config.yaml
n_layer: 8
d_model: 128
n_experts: 64
experts_per_token: 1
d_expert: 80
d_shared_expert: 64
activation: "swiglu"
moe_layers: [1, 2, 3, 4, 5, 6, 7]
router_score: "sigmoid"
normalize_top_k: false
routed_scale: 2.0
balance_loss: 0.0107
balance_bias: false
init_std_router: 0.028
lr_router: 0.00141
vocab_size: 7589
norm: "rmsnorm"
norm_eps: 1e-05
tie_embeddings: false
optimizer: "soap_variant"
lr: 0.00546
beta1: 0.95
beta2: 0.95
grad_clip: 1.0
batch_tokens: 65536
seq_len: 256
train_tokens: 544600000
steps: 8310
dataset: "wikipedia_en"
Below are experts of layer 4 (counted from 0) of a mixture-of-experts language model. Rows are named router (the router's row for the expert), gate (a neuron's input weights, with its number), up (a neuron's input weights, with its number) and show model dimensions 0-127. Each number is 128 + 32 x the weight over its row's rms, rounded and kept within 0 to 255. Numbers have three digits each.
Before each expert's rows: a language model's description of what the expert responds to; "gets" lists some tokens that make up at least twice as much of what it gets as of all text. This comes from a sample of Wikipedia text that the model never trained on. Tokens count by the router's weight.

# expert 1
What it handles: Copulas and adverb endings. Forms of be and have after a subject (was, is, were, being), plus adverb-ending pieces like -ly, -ially, -ately.
gets: " was", " is", " were", " are", "ly", " not"
router:164125148189077141100126091079131107129115133150079131135130092146174097130149103127172126118122114153098064104097184133163151110146121192149160138116115127151095195194139129163079125138118078171122157109220132149105132154116077107123152107110150157160177210102130139136183123050159123124161100230103153123117125112076086133156142175102123140111149109141106143094153111111078113128090
gate0:155145075154126153126139104174105130102171089145131065129119134129091144166136122125082137130160164081115138139148135075078103049126131084098068091182091102082096112172162118063109116073147073135102124142139212117163154143122107110144123160126097143126117147086171097158138103100095151150157103144128144122068170138172149089138122110131133180099099119092152193048159086074115124121179
up0:147174132050100114128096164078118096178110150095114132084115151135134085101174117166130085132143154089136163072160117118104100145138134072142094167146108164121115108143136115161158190130068179130084099076084106125144134111090111093173096124088116173143157134103184141151172138113100165115095089118158140165130073155139104076142116120123140083089141100078118207110183029133105120103121
gate1:111143114164162165090167143166135129204141135154050126105101114083138153090085125088138148095143083103122105187101129118113141158060178134136129078114149140084117109110101160070095133126126123119141156062147146165145132133150121067079099105105153087130146107160130186141126135136164134097141093098132102117179121107104091182120176180092146155172128179193077106096050109099168135084095
up1:165203094144064116150097161044135122138126116128128151109123123160129126107080129075133100097168164123124160136185118061070108112120054154132121138129124117172117094109083152116149168139106167092098126186122103134116139073130116100145127123102133165117176164177117142194117141126130126116137134077112177107102132154185150183139156200092068146154193141126077156169150140123120061163139
gate2:175162150085172145083143129147143088146122141167141150150141161122128143106130155160129142077106115168149134146119070130094146093069152113157143114178110186097148149182162125128136135127031047182115109159102164126166152129129108130139054111119146135114180079165130141169095069116100157134085148119172125125115086103188159132083157144114097166123118183170177196096095154126163121076138
up2:150114170124111085140186155149125127131151116129167080160086133125098137152116104149009144151110163126187178135119136063079102154125066113114075128137141112146138123159107145073161199160083179147112133068160110133130126130117102115127142083116105183128160165130170156123108131125138112131116126097110120116163122139141124067111095156051145167157107046127143120177049077119154146106116
gate3:163097162080153086157092182164141101164092126156206129164100212103165110122166107097161151141143132119148109201069115125078165126152154091127119085112156125172084124089141114103116074128115180145156163164139111109158173083171139119095107157182128172170128153140155120174052115182107107081116150103145080096142144122125151162120154078130163094141119179137168115143102162109104134168108
up3:152108160061132094135097101152165068120143077135138063175102148080110125122097104109149145163122077135169148143099189115129156117155155145140125093140148107150107142171129171160108173183113143167186068040125109138131133124117129107115168105145059133051125137142133116158105119119131057127146129204122110123078174134164189181163145095131102100125083163101096078151145156092143142142097
gate4:098100077104147119085136143050170147144162089161140057179131165180128102159136190178127122174109134155168064164105160120095113062142146124126168149104103102094133110117120111091133085164105099121110161084096125135117120153123158119098158071161143098111106136136162127164148114084136134160101107150152159103163154129168049126160151090088132157098107079159167074121189106171074099168166
up4:122141097129163122145155169107156124136151141137153117068159109122086113141106153124137147106132093098149136157113158138125115127177165093117143103143138220138152070195188163077079131183118117142110149049099166124142097159178122109167133219130155124136104136123115155132154115079108117177104072042105163069186063132109149138153156123095137128114126066120152087102136098113080103162137
gate5:132158115143180198178145126093080102079096102136180178115129131166138128119147150127116176151118130140107153093153063118105072089179061168077137134123175170140166149138081111169103068143128139116176111126122151173108106124160148109143084187179163131121172158062127133105083092159128098085101118127157112133090075147129125166112113127035150175148144156122088148123093074158127126126113
up5:106139140141105127177107085159130134073162139141145141166117081173164171043218158114160090154061163192143093151043161140180079107151122101138145140113120114138109134127091122138134133096130099114115159133131154143130128174100086192132145089136113144091172093134174083105064142128135095137081190108164137151149130167112107166114101118048117121101086125140122132167079116162145144165125
gate6:147128178103141118128156103143128166126091136112151144076146092167114116154114149119101169172089129120178134071208153190142122128101118158117139124101104098087112214041117130154146099167097065146108152113084114153182129206098082091106140110100092091102135149155150125098137144164141149129085073147158104173114074125115104145143141208154119158133175100116099185138158134125144073154105
up6:119110137097149112190114165117107188166128126156108114114133094119124108088096137186094110085165117133125125152133114131063129151152188124075161139152113141131143057137180121126112206097154147173148122100114159086075111122124166182129157122171185099111078093127120143129131171074142200084086127126135110066119134143145128098099092148064094066171167161065120100137167139119101178080135
gate7:069158160106109123152077096155040068149136105150139143120101089119114152159175158141114193177141102095096084110109101087101087124094078113120147125108128155171140131098133155088108175128085127173146061184086149125107164172101097101149140108148184141159171149119095182111118166120083132090175142139122155125162113162110102117085085159137188104114175068139093182095114102131178137123106
up7:106112157106192110076072124063083080159134155172116119133156142134076191122179133119114198210160173150082161130125184132153126152155202067121114123159110097076111126152145170126120122106144191080136153139136118157130117092158081128123097170150157135115178190108114091127140104111134119157159125119156081149149146147120105103155143084107187100130161113128101139128121087079117137098059
gate8:083128124140120117103146109197148125163179166140096136118118133149142077148107132123174082083059103120130118124067144100122173073147172126093123166142117144069062133155118140087130102133112087108077135134069134123169126146074116159079067151171161096090114118121177121227104103138126075173117105142123186074109137151149176127146154099146113093104119162140104163075145106082110117161174
up8:121159097170118097137114085091101147163129106156121113077176136123114092112122172155163104129167112128107103133090113163088108117085118086105095139069137160158102097125099145129145122121133110106112138088120129129146113104159125149110255165186151105152158158132091119097138185109109135161166168121121096131148222152189142117113107208153102136146148095092169153166201107143194092109076
gate9:189068133148072144142116156072128096117140144145066128178085146131150110181111147131139128139149127158143109145105134178101110123144106157084154114105195152137114109159110113128091148173174111123122121105147149087152167141153112183160155090114177077115118083080113130170145106101114148181165052209212161153182108137149147168132076163149092121122150137103093171123194096118135109121181
up9:098070106129128140202136061129086123131118124124159168154125164108130130168204104101129122096097134117127121111104107137149072094161212135120121163044101200130146150120067089137127117155131113126094103203116128071040105114104108109099093097134109092117147133134145124128177130075191138085165151131147123137114152103121094102111113169094084124147172089087164145050142136133135144120148
gate10:098077121139177055143128137092110153125110113083142157150142137124130095113101122134172133098081148144151177150135151129123115109165060076134094151126115120148115151157156111160120133178164142219114113073053149112090152068191109206097094134171163131109081148110104123122111182170136053143111128111121139158130120107138080146145149168113069120133130180129129195152149124131103050159110
up10:148099121066138108176090089143133088156092128176104127172167129131145089095170125111161122125066128179054197122112125107188071118118126137117093175113143149190128119120126122184178104129209091174088142162078134114103186149130103113132145132095166115150065156159105125135170100068125113177144142113153134151132118114115167108090108136144080075083129133167190134139192153107137142117147
gate11:163159093055141126211123127156162102100139104153154090120164160159090154124122134121123159180144108179142122178114109151073157109139161156161079158105075146178115094072137143156096131128088122123102121193118117166117152120085115126166148066176115134079079131091169130185146120160145209112154140119138131083131133049145133048066095133177154143149128112125081114123148153141131153105126
up11:114110169075099109160136122154091129149151107136141090166160129065158125135102161076134111146164091094101093132084179119124150109138091122186156139103145139145195097109120088127100134110115078097075145121159059169095150130104144160067201129174118131112117184210132147159122215106189164112148075121146086114120127134150150119112190121169067109134089087140156096116127145114122148174148
gate12:142172118141107120136116063095093080116164109105081129113134095121120084130113164108076095151081132102069106114190101172202135202109103117166144161188186165168118078085097140101117113063109178080135091141123163170139099155090114106163131135118118179111152105137120156145157135119107175108135098129110076090096152070120147201136122083088122169080140096101143145165144173103148139109108
up12:168076194161165076145112112092102130114140145134126125090105106157126142172124124061158123131072093093157128090081164153120140158152080094159109145082198108108175145110084186124165163100142105116113088068060163143104124129061140158094147113138179200119112117115103111102145104124171107145113181141066125105087082144097115115118072146150145097178098183145085089129113106157123132128099
gate13:154104151117134115116189149183141160163115094123095126110151160147091181101153165134078102156120147138147139092179093156156134184059114171137132170121158101148122188114085088133153118117153151178101123142171164091139101118106144171092093124094132087099152131090091122060082162106192127108213102114155129110118111138090096142096081098083155116102111207193143092132135143129128069100085
up13:155100148132157111145156157146178074173090114131101161135126103144122104152113072103192132122123151097163129167153192108117114138141172133101178157118144135046107129079154169182159147166129076128121123027142144152122110169108146062071066129182105136100149075123142117119151139133140098149115137117082151153100151108130164092130210154126139153158166168093096124098074132135104069172124
gate14:159115132113157095096205102068096173152113081147147095083197080132155116129069142121138151126113121154114084149167088114159091147149070096082125170146116141115143102131160123102101036109145107116108200127128118115130097160144101163130100076096179123147159085148157156145125119117150169187097175107124111152141087148170109070095153149058122125096098083155136150173100148165103088094162
up14:081109127056171133142128102090109121167136105130126125062169172132125094102117130122126100085235159135126160112165088119105147050100134160150104071150181178162082123133093142086153173120149135120134183118122140169106120148047120111072141110164117149127111117149112144143149122074092093131136104174112152091178111123203122100163136111136151194128113100136135124153092129097171088072157
gate15:135105087122151157121125106136135124106178150135086117179156077124133109136127154080111067104188180122126103112114174156151103167105078115143140165142146148144154088167088053129100109177133160106066181103136091183089109105128126161141088102111147111132116093093156103109143116055154095170133151123174110106081126094119133152148246144169087097158100104150082100114110153117120051153129
up15:107131131139166136095105078099094154125118110124153114157160180093168090108169159163114079108151147063133117090149141106134125105160202138134109162147188132087113122090139072182107181150106148143136098150111097150148164102093104182139077135096123123077148109186165137110112112075106172132148105076152108156124173152169089144117139186111168078120076120184096212125184105134156131148185
gate16:141110153115091153138103113143094166107119180152153144153112083116119092118174091123115161103135135071108122116180139128176072105130075104182149164105085123139170094207190164100166113123143167139118106140060189124143093156074097127109118110067158110098080167144123126106150115080135132122148036217152163135108100136119113143112156100104169067121069105155133131160142095144146153096111
up16:124130087161082096074159071121114107065183141145181097150078157070214119143104138097184206134162121078138155158155109130142138110144119151137150162117149133086157112072136118120136091117085170130104103136139136145173157122164205137099093142145112156155097108143124153135119042159099124100146164075135112122128160081093142149151139157169166099124087078115097123104100165079109133172173

# expert 24
What it handles: The and preposition-the. The article the and merged phrases like in the, of the, to the, for the, often starting a sentence or an object.
gets: " the", " of the", " in the", " The", ", the", "The"
router:110119133166104131112179170159097065172156189172173123117054131172111111179103072107168164120093123101118095125099177131120134121095110171153110126136156117153105131168129126089113158148139073167046087135137067114121117159133110152173130099148089124133147175117118128090163126093098140192109110183110105153141175132081088146065112106077127167127115138136136133095147111152019157132146
gate1:178154024176147125099100109129159137120156129122092136140157116126154147077082104115116115111123152117129138119165153143070151099065146121108078120156197186079105120071107183146127135153111094057168190071137093154114109140112140162120126132097098154118144157130130108137102101163156130099142127099071095197125123075186114105134162140166068153147120143165186108119142085104189153106159
up1:122156154128079111155135189151166154094112116088117113085164121127135149052153144125089101123079114140172108152121119146095074166071142156171132133115106124155138146093130115100180164122142169049157120106178059132202138152146142151147155165137112084105099102081146149125105136125138074140076204086051153146108112157109139107083115112096152106127064163150135109122085144171103117074079
gate2:103171195128106137127148106120159057117160146153160110128135104109167127138181092141094155151110162104039092223106113092142133092221167102194072116140133130122149155169105118097117060160200161076073122116112142129190182118097118143117124127155108112134148129140148098099166092122103119114102133118101169095131179088152077158115154147152129085135121105088126158089132138159114118141130
up2:099168126059144153193157140103125167155088104138090195140183144185135162127102094144124075131131112144118109150120140138126105159112052067106125156137113159084091133143131101141161111087137134110138174103096179121119070126153110135176102194178142139108136071155101143110133107075142116096144164124106159167062186167131094129164141079129088148075174124143101184182133084096133135073141
gate3:140191108150139142134128119147113077132082152135146088153148123126149089098096137116154156077165105118093134093215155097138109146151094154178086110137101087121158105037175172102181101114120190153081080101155144132123104149067108148131175119202093177121115090118185132124107103173161112111157112116107172102100126148155155114191100100164183101116133094141156154108180128162181127160116
up3:142094107116097115125144095172181139123134139079098120141132146061175099125123136143121135068123151116106131168088147173090133161140110172116197127096148078138161155132120108130134168174096100184164141122120141112145052133152156127119108124169107107134151207127135110161102166109180192107105101096173099053130107082165078189126130117117083096121150148121128123156052108114098200194095
gate4:119110103122104131112158088029142102178091060146086147118103140097115176174138104089115143184120180105133169115113096060175084121111162093106134100156131145121133103086173087092108107130127132155147166097104120110077108152087186083151131123091160124146146101104122140101159173105103107111182093173151128136114121118123172089160109113095067066075155126136152075145160125033128133114122
up4:120090102141198116120118132128091174102128066132093176057130112195108101131150126101136141082131149109155135087157157096071137153154108095078119112108105152095094141104169123148086126130044145166187126143162164133148115132138036135108138153161141081129105142131129119183131126127124142103074108107104183138169126104174089123108103176219129157122061137107115134113107183167108131189134
gate5:139162089087165126101180075115116097081161123173133117163087023125144137082122125163191115120087144073128164126172072123108168156083105126095075128135068088169140110159163080133145160158142143122113102127139107101169130170110093112129174145091096141107157157099143153159148159130084132064165151143106104156096118142140148124136081142146150120106108180179186042106128166141126158100150
up5:108104077146112155091120122128138136148113108176119175156150181081102192104114119109053159169138174179159146123138107154087119143106167113185136131163091070178156156172146108102115129159219090147102111135095192077119146095099166092044113161117114159123145122093159150134113152114140119165089118125090126082131146148137103132150199073118130148159168125133086130171117108124097071131184
gate6:171119103129134127130168147142132138132144091147161154136101161104144110137078145117216117144151094147109157119137126115145085165108148068097095134143097122135110162109089108087090123161176139193121085143166087139069145144127144088092095101105059131139098110096194136188223173106130160134097115095118094101167124186115187177156143132055156145136079161098137107101142078120128189101108
up6:116165154129148157106185115096089132140110105186167081098070128126109109096170140123129055102133114132096116145152090126138143128133095192189127093062159106143175123161127093158073104142093061048119070115129161137068110070131114143133131150156074110077128114132140167116142127097130208088101140142059142131097118162125118126106114169155069182114127115116108151084089155081139144137116
gate7:118107204081136090075147106176094111157157111099186167132142105130133133135150147136112144163159122091193097103129163161078129114149135141084176119137107146132113102121115135118159120103185142121155186166120134091142185095093142131105070135130101151174137173125150173156119164142114073107006203097128109087121148112124151125166150106144104167126143112168089162132082096163103080154187
up7:146145126138178160219110149194152125173156066113126130132120081147092078150119167150141153076059093085129160104156096125131116154029119109143104096079109099138109109140115158128116148064072074110104143116059134149079117162159175130179167161111189138164146169149113146140103167149164156176129195104136163142150110145159161139137083099151138153139109165105115127115106149144121117097119
gate8:121120153126175103131088138128127078144141073131137155181139151125139116127104177193183136088204098082127135185156116159054148081087173131125125171116110164116091090123093122167115098102138151132150143173168080160120086077088155140145117139136193118144142115111093081140155097090063082123113124164178124141110052165088152146108168136138163204121090103168093108112142109176118122143111
up8:044120092129163148088120123138140116137110163072116129192141160108139118168119110161121161081107098152184143091191135137097121153110147144148112156097151135170151131103123155092201113103091095119112157128133155096126164113106119117143079131109098192128063064105128099164056200168127155114099123137151146170152117053181160081170150080119142168118106146096149059155128130179167114117129
gate9:128102107116038089106099157081157137130130137139126142162127058129093051093104138145146200140097142143153104105135090148139162133145139144169121109090117202126121093106166171083085070134109088088167119099092169094130101138053157098106152123097136093108100132136167113079146123164214136086149118120135154075145079075159161101097106121120160163089111094150101098180126158125151155096118
up9:153077133223111106127123082104068124136114151131137113127101116139101134167124152119165114122118118112070109161142138143128090134122122108075111141149116130146115147065175112048100120229151094039143140115096132111147115135155145101139082147132097138092132098130087166098133144121164143159076145083128127190167101200165189145161120139124111101139168157192099152098116138142052097084119
gate10:094085111138132112122182108093158109144177114096134147164124141139093082128160175118150131093082176118131151137107137074071148124116163120113130102157201115125165150106097149147184184202143144175074189083143157086156154112094111138152128123061110164065162142121156171150122172131186128122173101101129102126116092175123143095062108089098080079136115105131118142131159120064062132150147
up10:115129138161139078152136120123081139161088115152174171123170107094163127081138101147136175156144117149129102144112048147121126127123096092142174099127088162112146172225149077126119096075074199135141111114119105121125073117102119096159161170147138103199105142071120135123107139124107089123194133151174166152086147095114084077128089098177126120108092101141223157144163110150104128133089
gate11:178044121139114112102125097155103086145149149193166196106112118143120112096110102142082094192112079199166145116194174179063104104155089106105176110169138114153187162089158095123103138145111134137132123100102141160140126140145119165208100177114111121091160125104141141072137117134153126180094151100139101088158168152089122154084117113146117155125071119116111199151122122145169140106164
up11:115116135098214098095105156085086134137157110108140154089094122124094137077118111096083107095181153141164100123125157107138106148165129115149196085107113144105144107119053145143100161141119147181154183114089140106144134125103097143157133187133137211121176124067103189125098096104179146122091119118093127099101093151144103184083161130144166131168087158117056122163138157148124043166141
gate12:120136169112133109086125105115108206125133112178178102156122090061113130141163119159117080199092166070120063184102107111137132138193092149107153106136186078192090099132102162109080123122123154129138137157140167144120154076080157153196177086144169124128153127077155125118156108168123187120131121123124179145125096160183142126130161093107107106184123096166160188134117143141165142145151
up12:123041133078134152144146118077161096123153148107143188103178150141159145080084116122158146124114120132099104090207093127153098124114117148166080103130058141113064100119093104099217152167176114148131185173102076100087090125130075140130185091160153082140148161169171126168056109132152120152149149133171089152123093112169101102144081158096152154120144128087129131100124127119136114112131
gate13:136151114175094120148068129194117105127123120139190120164090077115161125152041112131119080076149125115117076143099163115159111066136094129134102110104176145110102152193141124054141175080128112167075144094127165156111112157124062185096116168094137130124141153107124139142091154135109174077160184197163110147109141126140139116133124102085111136143117160153171126097096071092122153189168
up13:158124136147092127102141177102100090124141173128131099149111136141082138198137066080181138110152168109123117086098135187167088132127168126112072175130128120178140134128130130146131049138123169188114100117150103137127139155193110141117130110090161139118114143077168172136120136089103144110052086133118073140083134158144150206081156154136168127136118077157071114105130121068047177142151
gate14:164175095155120098148092161092129155203123114087142090111089119072181113102129142180071096054109137196123155163152151128053137115176164159149164177138100091163134143176065149120169120125092085128175172178144110115165108134110087102163100108093109110087139134150135122149053098094153114142108150148133132076115149164152131090133135118149157138119098107101135090087137133094189115138189
up14:163144107103130112056146102171215139116155161070127157151126144163138086128134121118160124130126066144167165083117166040146147179195199169110168156140089089170126139088098093136098137118163111173141154110085163098114190109097154173132189130148078143120182111130093123097103107130142155145110160126081202154121169126140118095177100139133147148133143170124115161176116130131119105133093
gate15:154164143092102086128127142156111106091103110140137141178149097161149098196040104082117191153145164185126169120133088109154147072145121175155092137198089130170134122128136078089104092146094110139162149137145102156103096067092144105144083131083092165130141114199117165096132113118124127128133073070122102181187053150143132138165157118144153120116127106124089162091077088124139169104106
up15:106119100125163162074145120082117168060117141166116106099119134130060181091218137123174110144169166083103181074124148117123145124142098161095101093149120144061114190092088133132153163097128133115147094093154163161166123134150137111115179086111161151132104135125086144139131140136131164149047131202167126160108152115137128122134161060140159195107096083127147119176091160090101084105124
gate16:144127194134133141160124174118160121128114168139050142164154163120122122109148138094095141189130083124083125111156114096095172086165176121132144135086116126085097146174154172106157129164178094122128163145127147114133145083118127073169070161149167155184155077110098180159090173090137144139203181086196105149111084131087130171131156096095119166136080177159142141126156192123108165136135
up16:113142145165106061133105080083188168145123072104143138098083144140112144132152108167143122142181118177080122187103100108050122196182138105102124113047124145089153116135103161167125113084159117145117143118122166130153125072127155160099141128124143151122078112142155142124190097171126120140145143054119181133113061160162146082119169090181114106166167119120140171147107096098148091190124
gate17:118107172066172085129142123106162100084127102143128103116145085086119158125118185122138167129119121163133113141055099124143162070169117138078099100148115093152085147166139157147156103175182078177125115150110139144123182079093183119164136168093094123113088167126141141098147099112153145144164083159066024130121184130158101061111120153111130124136064148151127148135147167159148056134131
up17:180081117170132122117101124160111094134166130118042091117158171130102108073097155161111140098141147191131097155151174083072105112126133136103139191193092160149119096147140132110114164082112140114097160100148122140152138158093129103103103131057116131122135153123111070180167148138113146097090162078116163087116130026075083154059157132112161148126158141104085083138143182094151127133154

# expert 25
What it handles: Articles and possessives. Articles and possessive determiners before a noun, such as a, an, his, her, its, their, often fused as was a or as a.
gets: " a", "'s", " an", " his", " its", " her"
router:100109135202117138029141166135069136184143191144096101111080105154151089151163094111157185080136166160122084131098151133165151105159147134115134168133143103165130195196088115116132111154145088143071077141147124113121093122156111096174156096127075114146162144123135120131157191091098141175097119183105128103112150115105093114085133099154091103115161090137112155142180078152076170117153
gate1:140093127110097105081119076129060186131101116172106112130151191118138146149120186097117116090138123111071171113066123128150115106150064122113096131115123118146152106161142165097164122130154132056201159129165027123066131147123083130099123096113157210154135117140157124160133036065181104142127119138124154142090132103155191104200112128108125111134126130112129101136120143102097124115144
up1:171117100148117168118093086113180086163127146121088138141128149169110152142126117108094113185217171139161079169153121099140179155138101174168138142179152129169100084079120128096133132140146108140150115137165153109136115102136111081193137151163139057134169151091132119121090106131119192144088110116164110143141140127141098147097171171188136096182129127158078085095156046187066160165124
gate2:145122134181110184063172147086078119164127058136131152182101127122121162146153147105166205103093152125098111121082110105121176111131080149204114137135140187181085163162128121141110114132112145155147093207120129100166103165140116135099122055117124122076187132145131147194139104171099075115088168105151068141137141149114128159104067131169130141121162158086110117147148126149159177116110
up2:205138111109107122167104128081128115105097113090114112131112126011129120125130115143155183136134072131149128169105153089125202153103090182161092151160151120136082104030125188112171119094091167180167140129100189085129111129104108137121125142113082135128137138143131203173129124136129136134123163164110130123146106080166096105134141048155145179090156129125095100110161142177112151113123
gate3:067141137091103153105080137180149100108179152110183117086104097158137145117101117148133158173142065179081130102159165139117153141147143177102130110140089121084078154148060142127167131128150108120086133142159102081161166167113141120112121139226080127120193130110095138128071138102137159195136140118153146102170184152131098109103147126184139120183111060042090129143119149120087122129128
up3:098228127163083131135131138169151087173136169192082107046112115097124125167099141101116118128107089148149108098142127120170200121109129167191127150184057144122159097062115185149132117186141096135145092094121156131105118117102095049173171112184076131162114135080164156092118103111126164171152123090098140121069122112149114116082166142133136150125116091104103145148127140134127121119147
gate4:094144106150102137124097117088148103171074170201071145152078135121175085163087083130124105077145096139131143194129062155157106132156146174166121173116142089133108153169116126076104154064088120113134180088129100109109169164159118176119107141153145079104141145153121098144154138112096140091140032136104165143158130116126146102140123118151102094154071155077117047125099157116110195111114
up4:145131121140120144140187133141071099152095148164226153126169099175171112176089093093115125096138096108150140167113188086165147143148109131099094113183055152106207112121161102138137155166148161112095119090106094140122154147132114133081101114092211126069154129156171131106154143126153105124081065194111124118128144178141157106118138161137146050171143111116105171113144158130105127146085
gate5:133116141078120146135174122087137073137162136133119126110109099031124084134097099173078143122116165179067177142131104111157122107095086136143099116141175089191144078136106149137178133170227148133144143127119099095140162110120139085065089084131138140102131111188134143162130117159116119085126111151114133181092142114175117146179078089176127149088148131070128094122152085093117205136112
up5:193156107133080094145101140137113201082096116161167150097138147095109147137126123165134095110119124115112096133162087085099145101132135124154150086128108140133048145140115116194087137150119118171158130195116135155154147096142196161129124114150121139108109181155117186181190138117089152066155146065132092139109146143116085096047100069117134154105127211090132179133095142152116159178149
gate6:141170149061146151111094114145143116143106089093130117115074096175132074097130135134104132136140133141167153127116120164099127172145166130074119140122200149054159111094155172151153133148104133134109166133079072145081107127121066126145147125161130055205170226147123118134096098119153168068175114130113169142080106132102142151141127133187127134141165117069103081132183091151128079108089
up6:124148131177152164163153122074120141117079120098121137142112107159107118174115131115092112139109171175112151125151180127127147085127166120143191133115130119098162136136093152117096084105179128156128110151151076162079062051189115164238207135140137134103085119105094134093187112109201099169163109100114169126149136126107061118065103102128123158060156125109097136146129134133127098105129
gate7:138128144103052140189055150115113125095132149172103132179135100166093202107120100156097092064198164143131108172093117118144130121140038095141178141125163158106101084129139108071123144133132120181159106145110155135090082127123137127045104120088103144146129153184128183133127117184117175083117187103083085167099121151153144150108131148143181129132115094150175130133107143126143146080112
up7:105149090171134119146129198137089123122113080093079133169089159103135110097081124119090107173133142131123089114099160129115167113148149188125132103139111114140137109156116110168131066125105083091163109112119109082090140089190137112171179106104204119132138151059140129125159146162127121153135082127176107126155193056107184113103134172215101135129107076136177138080094177076110115140172
gate8:066103158065113141129127135120069067194120144146167150099114181162097093180202110137172138134080128127188202109094158096124123132114158161095108139106110116127197168140074105094092121088087196128131093142116122134125148111173130129106116139084127093101142148108109092136171162090110120101156147094142085197117099106153088111141170114122159129163116156107137170136135063124199167138125
up8:156146028132106165169132118112157165090103134084162162123108195120129137157111128103173159112213124150136141178142118119067126123110101154135105129141134092102145095118091114097104117123116103152135156120129087171144146106048143171133090132102189087117111158138143171120155119131140134116159147119132109134110126140113111105160202128143169078125076096189131126192216180150171046105120
gate9:102148142106124092153128151143159120176134112153155118109143108121106097071152095130131130093140094117108153087140114125117146086129113214099162104177051145144076069118144169134114119138114052144100162193113091106118185166112104194145179102172114149162063154129099116080119138127174099158027099153093118139075123136156135112099106137099151160153116182143120167116111139184176081121125
up9:149125153078129087077150141163107117171124153176113148156194109115070145109172162120144130121091120058132087124113132105104110192127141079142124115099133185188112184100106143082116098105142077170115128093101083094118125108105146130100169086102143145128130103154123205117107105172165113110124122112145162162126033112138134147191158075141156225094168149141138103118142085144099133179123
gate10:107074137107080057070152177107139171195141104080154095142151163133137147191130133120111133045131187137102169146185135137096097103164124106148115144138110137119158150084140074141158135121129173113119197122144198115131126105142097114065117078119143151097127167121160120135047153124199151150118119117123124139096158163167129152083115091068077104074119094098139168103130160113114124119160
up10:119089121116130126147116124119109108131202136139069156092145117148130189061098095137145130094104197137073129098152108143090105127116131152146150131164146166153096173188139123162167163165072118135150068092131115133082110111078054141136149150079169110116084159140167100120143104097121141213132089121098111104133093172131092157092094163157194154154131160114192123109157136170094067172112
gate11:143113119142135105118136127137126126088103116144141152153120158145090095104101143110086099157160043125118081115191162131119100144182218120068114118105145160145095069128106175185085147119088114137135164061091125158134168132134078189172064109136156084109149107146187134159070134086161121117100145125139137163152099145102142120145121185180183094134100121155130172128161051105151141125177
up11:119082131053198083082166117084158153111101136107181145129193152166159170138118100127091078113128189059172135148149176075154119164177123148101116174131172086122173122092137138129127061192097134118133115104127124120129095097105132094147073118173073120097135152146126200087171110132157097106135152080126179111158129120168154124115155142138156120141101114135095172083171131117144073141135
gate12:120070137122123130140137164111136152145138143086119085146139107080166187155091170166127091191098189090159105140136107134126157143211133206094168074152155114115094149123129128133092109151125171100132120123122112138117161129163053101162107160176206153087149085089127177129090112130160084094099152108130094116183120101097150151135137152030124146153114134142119092068129166098080099112128
up12:148131125181080090105133119121171118085128115050169153094152151117115148056150079133121134167145137087171167121125093135136152086124132084151095070106168157157110080119109077103103045135128157186147114118120141086102177123064123141142112133126155129169120153151153163159134145113163112080170094067166124135121090119153176127118164136145163128074170138156058082138112096109139122131224
gate13:172126115097094126134109186102110165178138143146097131110085102163154115064137096108115169178125181082159080110138136097125154078109084130113167166148109098177130116170107141148150094126126139134111125118111175162128114145125133052100152233111148136093135140137203100147118129118116131154156121099122156164177117115123135131058135127101105000116140073154135109099092136156099116137106
up13:189126137147187131078107098125151156102096121132172066177153133108135158174098071096126126099075111121165080146148065142147103145118098080131153151114151169102177152097102142082083130118178091120091138113203109128190137096139123129046123103121099154153117090172112161140095204158103148126071136149144143146092102108156086140105165109099163101126145156123093153070108119149197163126105
gate14:131091129136089107121125107095146150108122124075120129058091137136129091053096085132058130143058142192100106185166178118167117168130125110161128168097066108162152124141140128116070192138093107114152164142083109146160101097128129111136111129178116122153183112180082142117135101151149114097128064089123127138188116091127087134132111144198086118205107151094162117073112127126173147091104
up14:174111168107131112089133128172082074166136133080093140099116156213150104110105120083075137125120133150124156114164104156110173120148129122107114129095137144152193059135185152105129190078185098054168151092075106127126135154122144064112131146131140155116074095098138073071112126116120171146131159182119094130161122120138174100179126096046121122099161104173139130154100122123084166142096
gate15:099130069116117101186113104157167096128142143103088166117103173190112137065161151098130171130175166144133131179094104120129178080129131141140138138116154077114090070169148106181123141148127121175087181181040134158140155081114121129102131166120141120051142141137135103078187099135114181130124131123214154115151149123089159101105107080125131068162098124126117108089163143140071109134155
up15:137187080069147152130144091193152156108128110160134081124220158160064116115085093146151162098094081118111092135150122165120119154139073068108049126059140186075156098119121147155105091111105180146088128137090175127097116144176128139161152161130079120148153071123142130130151183118133137141144159106114174098115140091133090124102109139112136151068115135091093130096113135160076137079100
gate16:157180135123117116172130177133111132163163153132127095103184170105222120189140165144133129117106135169098162109124166114096116090068150138180120144126082097155146122169096121067161142121120140111170071202168115114158150146142182131123109085132161194094127103183118186182132082089143100107150155119070127099148143126120132160121145065140145144082117091091101141150149160150110202116166
up16:121131142118076185147102175042172115114112157112116128141096162096157122167136072062085150079140106167171086197143155069080137143136105122174122090190090133160124140175090170156106099133082143081125125120134077156127108106144066112135200089100175143138104167109136082115113120169129148189155179162096130070133100113092106138133153135128109127096082094112171127154122154135139161120129
gate17:184161122166097125168166105142112103134135084158117120113156133142172176115161143127173087120111065120136207130141051108127180106200210124126180149131142108089138130096123185117131085120157169182149129103132113178129123155119118112158078133186122132150134146091137141118147171155154178114132076174142127111160185113146181088126017119126138101153142157146104152128108162100107169137116
up17:127146140195142112129167120143152128092138083137109127107097223097101128114175075148106118120106075121121147102122145102112141122119151103188138048107092081159195109169203118157176062150173124132188098113144162118155178132151097156111138108133108124173132120119143085145128147147063169169164090106106115162160185155082113153103125149138105110114072205163147123166114148135151168147149